Below are experts of layer 6 (counted from 0) of a mixture-of-experts language model. Rows are named gate (a neuron's input weights, with its number), up (a neuron's input weights, with its number), down (a neuron's output weights, with its number) and show model dimensions 32-63. Each number is 128 + 24 x the weight over its row's rms, rounded and kept within 0 to 255. Numbers have three digits each.
Before each expert's rows: "mostly gets" lists some tokens that are sent to it at least half of the time; "raises" lists some tokens whose logits its average output raises strongly, later layers aside. This comes from a sample of Wikipedia text that the model never trained on.

# expert 0
mostly gets: "M", "B", "I", "L", " I", "V"
raises: ".", "e", "-", "a"
gate0:130104125111120146087159115159148125148097150142110078185108137109122115146122096129122156098158
up0:098109133144156141109149131201161087151115123104108086163126124106138133114094119148134125170142
down0:140147124103102165121148141114137107161094123114133120121135131131148131137077133133116122144130
gate1:160102115133134124123111111146097085116129147155121177136145094182115101145176125130114130122109
up1:086150189184142115118105102123122079170104079134162145104138136097155150127114108124128154132092
down1:073143110093145105126127143159168154130110112096116124155146176136105136140089130101122092153129
gate2:150080129108151144115161111117173119141141113115096134102139075127119128082110123103121124139125
up2:120082116139170141128141121180114158150096116131110142124085129102115138123108104160140092110117
down2:157149114141142121146117201151117103127142115107173120125144116163139167118159132109152120140119
gate3:123130120098132094124143130121117175119137166108133131123107078150149133108130133113074131127128
up3:191080135133108120134113143161203123099137064140115117115150148121113113138115135137151123127113
down3:165150161162159156158130100122154124137118116127111124171122126137118091180115160125144123122155
gate4:159123085130138096131146139117144146134194098108124166121106136096104097087159115126100127116133
up4:146140122086128090148156137135112140133148165086143084150124163127131156164128107131117082143163
down4:132079134110149128133112084105129132115084128120116146109156149127110189098136112170152113167159
gate5:150110152117082136152172112118133111108131135144134072129141123151108117145101149117116144145139
up5:175137119125076139164134127124104150148129115098117134098109142098112113138157096143090123126169
down5:137146142137130136175158209125141116148186108118129145091126153144128112120121089132098098117142
gate6:123159107142109146110165123101156129096153118138098132135147132141132140153121068120087147138078
up6:123136070152129189111115143106150125101127161112123186083138125093121116119146098104105126108101
down6:129148103140121149140146093101119109157109153107122143116183120133127110137081131101080164142165
gate7:114091128145168118131155103150167118101162175126144111088116113148130121118092138127119136101119
up7:117130140145122122145091118106125140131139117118121173101104081145138129117144155188119111165139
down7:148148137116133097153114163138138148101098141143123118098143155148167105175115156074110085141107
gate8:120145097147144115154121125138136179137121106128134110104121129108135112121156141140109092088144
up8:098155145103083127140111130140135139133183135134165139160149108113109102169133118143128096140120
down8:128096126126127131096094050134126168145090090123180117128130151155164099144147095125126088101138
gate9:149143117121129157130092144127117169128138161080147200126080090102106104126120131118168170108122
up9:090088143119130127127105147129119086149097117132120062114106167146109125107132118065109142071139
down9:080111152131101137109122135105151094113115152085140167171133127129094162097130146121124120122086
gate10:120086138120106155084122129095164100094160138129158126164114118141085106075148140136108110137152
up10:148192132124167103102165148115161127159126115125131167117147091122125092126129109153148121100145
down10:119113126091171104139147103176154118116128122116094118126116072136144084171138150117151101122139
gate11:153145161119116105117149104106140151141168117169143157149086131110168107123125114116118129104123
up11:138097142129132133110108106152137121093110141132148126145163122057150128186105102143154146155105
down11:117144147156099130130142108068126124147106163101133142077166087140161123129132168124149143127144
gate12:102130103134133074132131137157126132138168093176097130092162141121131127149129137097184096117165
up12:090099147142085109149138133105135133157137169103110138148123137139123135147153140100098119124161
down12:101092146137103139140104094095134124082072123162083159175125094131153124131154100138183160087134
gate13:111111110167126108069162123133092143126132137109117156112126162092149104134130126130110075143126
up13:125098117119107136104131109140117122149190156122111137113132145158101138100064114106076137130100
down13:145161132186130134110146180097144115119096109123149130096197140128144133128136106129139125145147
gate14:134154125161121125142143107166139152130153126091126140157115170135144112100180168128120100171090
up14:094122098122105136150127130088110113107109129105120122068115155127132148147118175163123109178146
down14:111032123147120088144148099151143133079175149102156140103133141140130086115172102127099131162127
gate15:084133135074092116110139116102115132141143138130156163150105150162085102108173157097132138101135
up15:120142142108124128118139121102102058122117110135136099150069123130174142142123139088152114099147
down15:123104152128127158161149230155182128178105146128098072116163098094120142128122093137144121163165
gate16:142117104158127118091152113114104179127128132131126138143156131123103133168092126127113104151115
up16:123124156162109107114152116140123113102129123100124140109133121106138141078120099166145159168130
down16:128121139153153134128181150116136117132103129140142137149143147129125110142123128149144111124098
gate17:087164118170091141098149113178118115126125149120155121120081136087119144105077165118167135128105
up17:088095112148128115128152138156143152117133132139107087138137130122144145163101096135141110094145
down17:129124123101159157144100162100119062140117128099159115109106116152129176156089119110149144153124
gate18:088125117121156146120127123112113137131100152136086145136142130183121100141174120136109127169133
up18:108115107149138107107093118129130137188134132099099077108104145119080094148173110103127083104095
down18:134120156108142162109150150129090100123108165101150092127140052146153159133173153144154108087148

# expert 7
mostly gets: " con", " ar", " cont", " ex", " pro", " fl"
raises: "g", "f", "i", "p", "s", "l"
gate0:128113147134138104091110111090092151147083103131157153099110128140120146166097169145101135079138
up0:141147106132158165091119119106173134116153142102127154117108122113093142127137151157144154165158
down0:078134127118126132136141146141136128096145142171159108129137133091160101116132132135120091124106
gate1:155169124133106145096103124122130096160118123117094165141113148119145120133130135168121106144073
up1:141107134094110111100148157165139130121084140103134103129122094136157088132119126095134162127121
down1:124138136087158151121125132118119153155139138156152114128118132077089112115148165141130097162127
gate2:115168151172130124127165123138112134117104145119126129138122155123119108120155088109147137137168
up2:128126140125116153130137124138147132141149119104125140113079123133158148123090077101104130144104
down2:105109136109160147127113116088153168114153097148143141099131145118135139121133132150115077141107
gate3:181094131131118147139114083105140117147140080106164136133151129149131144116089143158142142128131
up3:162097160095154131141098141119129160088114119113113147098114096124113094155151099123133152092130
down3:114145129134210114130141117147155135115108157110067090124129109146121152098154121165145164151148
gate4:145132094114111117119082127133144134123182168138117117165099102170121112143106128127110174155107
up4:139141175059105128144132109120163143114078146115167148128112141121154130108141101101106108144168
down4:112148119115136111136117144120150137134155110139131118160171136077122110134126122160123140164095
gate5:128107108129120134128094128111139127127166183151096136109138145139147146150140141153140121152122
up5:139142144120154174099124124134163132111118146106137142166115130090096096101150103112123096123143
down5:147162132073159113114132064112093143141173107113107103163151150136143136129133117148124110097120
gate6:100136128154168153144115153114132132154142137190070112142119114111164124139166137128152153120103
up6:144112127140145152144165114165111174139124088126135140137091107160167130156148116137115142091131
down6:080139106133107140118143102120127104126110122116107134080110155165105147125094148099136162156156
gate7:151119125129184125146145093168151105102179100120156116099084088126092133135127132130141137112120
up7:176142155111072141121111100123159091137102152142198150145090108125147161107154136118138097127127
down7:129130154106111129141145100151134094101129106126181130080135145120122128136121129126097135145133
gate8:169149146112119102167155121088125131113113158149154113106131115155140103114117128108167114155149
up8:122139097106084145155128143122135137143051148099105093127146153127119156106136155106110126154166
down8:108094132141121127147132128110105151162144123160132130107126111181139092116118125106145134160132
gate9:175117131131113148099125144156108150136136140179141153099088134127115138125153112130079150165107
up9:154117090156135125164128137100151134095120089135147127124104130106162099103111096100165117107104
down9:117074123140134141101106146152144128151092108149137130068125155127121128154172095103118126107172
gate10:158133147145112114080076123072147145152186152105140128106111080120122140134118139100132115110087
up10:089144104151112106132174119127148125129100141133163144136160122108157117108153124101135076111174
down10:158094119116103085088121093108137130155150127138079178150091089163129109134119114113101147141092
gate11:131147128129126133124112131130108136132134113118153143130191109137106151112115118141109129101136
up11:126128166128170095106123130117151101161136116149130115121076100154164125131126130112126092130100
down11:143111169103116113116135108074195108097142116114133088141127124136100121125080108115120143110118
gate12:139146139097108123081125106156112140141090134136103144118111138127122162142128155129128148098133
up12:129138139133093162137122135120153104110097129124136130134132120156116137107164104157146166133107
down12:136102086176118110135142135103154130143176113112126104140109162136105118203171121122135148100120
gate13:176123146150132122104134132170147100117126132176135097107166129138125148133157124090118085086146
up13:117116164105102123121128122105143104146135112117127106101150099145123108080098108103107140117163
down13:069108126103133098127116164144073122097108126136093093122122132148079158110130159105185133056159
gate14:125099130103101130168088137114095060147076120153131135167133136146113146157178136133114136132124
up14:149113124109132154093111112128135137104104117142147135089123125089096102078109066125144112154120
down14:177145133145109128094102101140141137144133150117147125100085156142142155119111136113085076123097
gate15:105161122181130143080107096130179142157114142114142133145135142113143094125120137125147131104101
up15:181109137146110086137139127128077146122106107130120095108135131147124125158100130091076129127138
down15:085107132070122101131130144112101153156123152100119104168154088131106083157127165102101136174087
gate16:119176074126184109082140112112135111110094156158070142121129108143144161175155133136076117146103
up16:081183112146141149146103120074121096114143155144143118147153186153141119138130112118099124131130
down16:133155144117141134094104076133157185119144119128128163165158138084125117135114111150144114150170
gate17:104125148102107113138136114147161087053094112153125113124133137114150154126106125111174110139121
up17:140157163162092150123131117149130105129139165110139105157119144092144142151133140123124126154148
down17:148149137140140138147072171131101145144125140145141151129151157134142116165122110091167121144088
gate18:147124134181145138134145109132118194128130124081100105152146152141117122116134133098136120102168
up18:123100094169132145141130117127112142092156087100118126134123148114116107120140125183110135133107
down18:077137124112116130136144108105131095099110120116121144134090144155139172100080139143122095163125

# expert 4
mostly gets: "%", " $", " −", "–", "°N", " +"
raises: "1", "3", "2", "5", "4", "0"
gate0:131098135145145105108118145144105102098132138086113160095121119148137120133142140127126118087108
up0:100136109120099161154111136111138093143118129155076131127154180155156139128116159135162139127110
down0:099129106106115116148138132138143150108078126121132166134112154144120121151161142174095152109113
gate1:112111133145143069181133120137105100073128126134165113129147137131114105140113148105122133107078
up1:115134108148146120128141117150105138124132176116145116182087139153150143095141164130131084106113
down1:103110116125149106144144107098100094141135107146172103154118121146118121115137096127113098085120
gate2:116101100157118157093131096170116142127167137101153161108133116151103063127108102094116111148133
up2:155121149148187134124141142154129139152155176116173124106147131138126118130120113110159117139158
down2:157112119130119168086090148138145127096117110146145123104113144124162107096140107164145091094163
gate3:158149111166130140103135116103113102168133118171132137136102133136121102109116132156117107127134
up3:142156142153146136064139141099102128135089170138109128174109108133155087114099157161150171147105
down3:095096133098094123153130121130130133115098139126101152136147145143149105169108158142103134076107
gate4:107149117108189111129163137100125113091088165092115131121119079147112118117135127128110132096114
up4:143091133136107084129182148118139139087104163131107126168160149138143135116132130153130115134126
down4:052145137082098111135150129131142149148115080150124143109141135132129142129100142150129130118101
gate5:113089112110117128126105138157158120079146145141086121159120122162170108126125115169091123106115
up5:136129112104136127157176105133137085135134124112099129148101119131138115120094154146103116114155
down5:134115158138073170172151098139156130129105130067103137088132163122090089123115099128128102103132
gate6:121129124134118142136154100152116117112149135159106109118127159115103114112145168162095131114108
up6:108144131104131117138139097139119134111127091126124105080098146114107161134149130156083125107135
down6:147088126174116132143121163123131134133127140096130172138124160156076153134127153113136086152150
gate7:121103155169171112079134116129111115127137089158111148111098117124164145112140100140107145168099
up7:093126137126123128078107157140118108158079158088117109173132134143120120103093122127169121135152
down7:162114124104100116160105140138113144139123125103114118184114131157117139145123130154123096113063
gate8:099120097107118137094128108152090073122166144112123156108141090128084127138111106136142138148091
up8:126115098132111151129114130145081143103153125154104093119144123153123141102146123090153117152130
down8:132126093114138149117150147148121129131092147095123122147147105120096173107112086130122098113131
gate9:170111145124138118151093116156163134180141153113158139094152101098112155150120130106144122142078
up9:132096153132111098078102149142156110157105172156128127120128106117128156140161122125143164154105
down9:174145114125101095129105105121073110136087179167135148127129124114099156119105120151163133113146
gate10:074121143144141141120128123133130150109080115126142128138122107160120073151076160105129138117132
up10:086119102115128151140132092121142116143101120149144177134151109126123086140154169125151134131158
down10:144124104102124105129120141106134085128154122186132123145131099087138144119100140143136092101146
gate11:132112119133105112156092099158128101141151098146112102098113137112104128063101114082102129175096
up11:153105134120117102153143139095133133107127117123143130162156148118115163103142081108151148144171
down11:153120094068150106139118138171113115152108100150102106155111071132127080080129148127154094153142
gate12:129119145164128154095130106142122080162159110111146146121163114125134072126105120143167116120131
up12:177106147113098131097121161111091130169123128136132190090120122142209131112155089092146128125160
down12:151155129160124145137156088125169099120122157157124153099080188140137141118077129116111160146132
gate13:123152111187167142131155134132117117152138146099140142112155147133188129123120136157123110139165
up13:093146138105157141091094116115095126134144156125118131078128118109138121138130112089140153147123
down13:081086086159106101112134119154126128122128158133149126105121116146097114137112105140156149103126
gate14:152132133151101119138109125151096129142135109159110170122116133148122177134110097142103141151142
up14:066139112137128145158123143115124104105114169110103107110136131126113117133112204127114136131075
down14:134148148096125151141160155089112131108134117177109123161120142080104107144136167132154090093101
gate15:149103102131129134107148142115099132186159153126113125114127105139068130118085100114157148151109
up15:118095151156123125096134152119126111103086128131138099112142136129159129141133089146106144131136
down15:092101142154092129115096078148077167148149122136116125087116129124090137095141136136126156143118
gate16:095109117160148117120153094108116126163123128149116091093119165207097141117148156125129114105084
up16:117133112099132111141099119101084091141085155136091105105120091165144080095128123087091146139127
down16:087128150157114124085133101083147135146126150128152092138082118117110127146133166157138156141078
gate17:125120126115148141088165092140144086082071126122137134100162123146126102108135142112115129076118
up17:131062147106149101118141154154143150120115155125139090125181106139099107132130077091114123138134
down17:156106090112110125086152148133114155099090104147119102084168136157117129140137139164110122118122
gate18:131134120108146133122156103148169135119150124132177131098149131118139131116152153131130134139171
up18:072125174147094111135121118148184150106089106096078104176154151106133119142170187146124145119119
down18:135152127178139141144102184120105103158144151120156179133089121121155136111127103145143143118090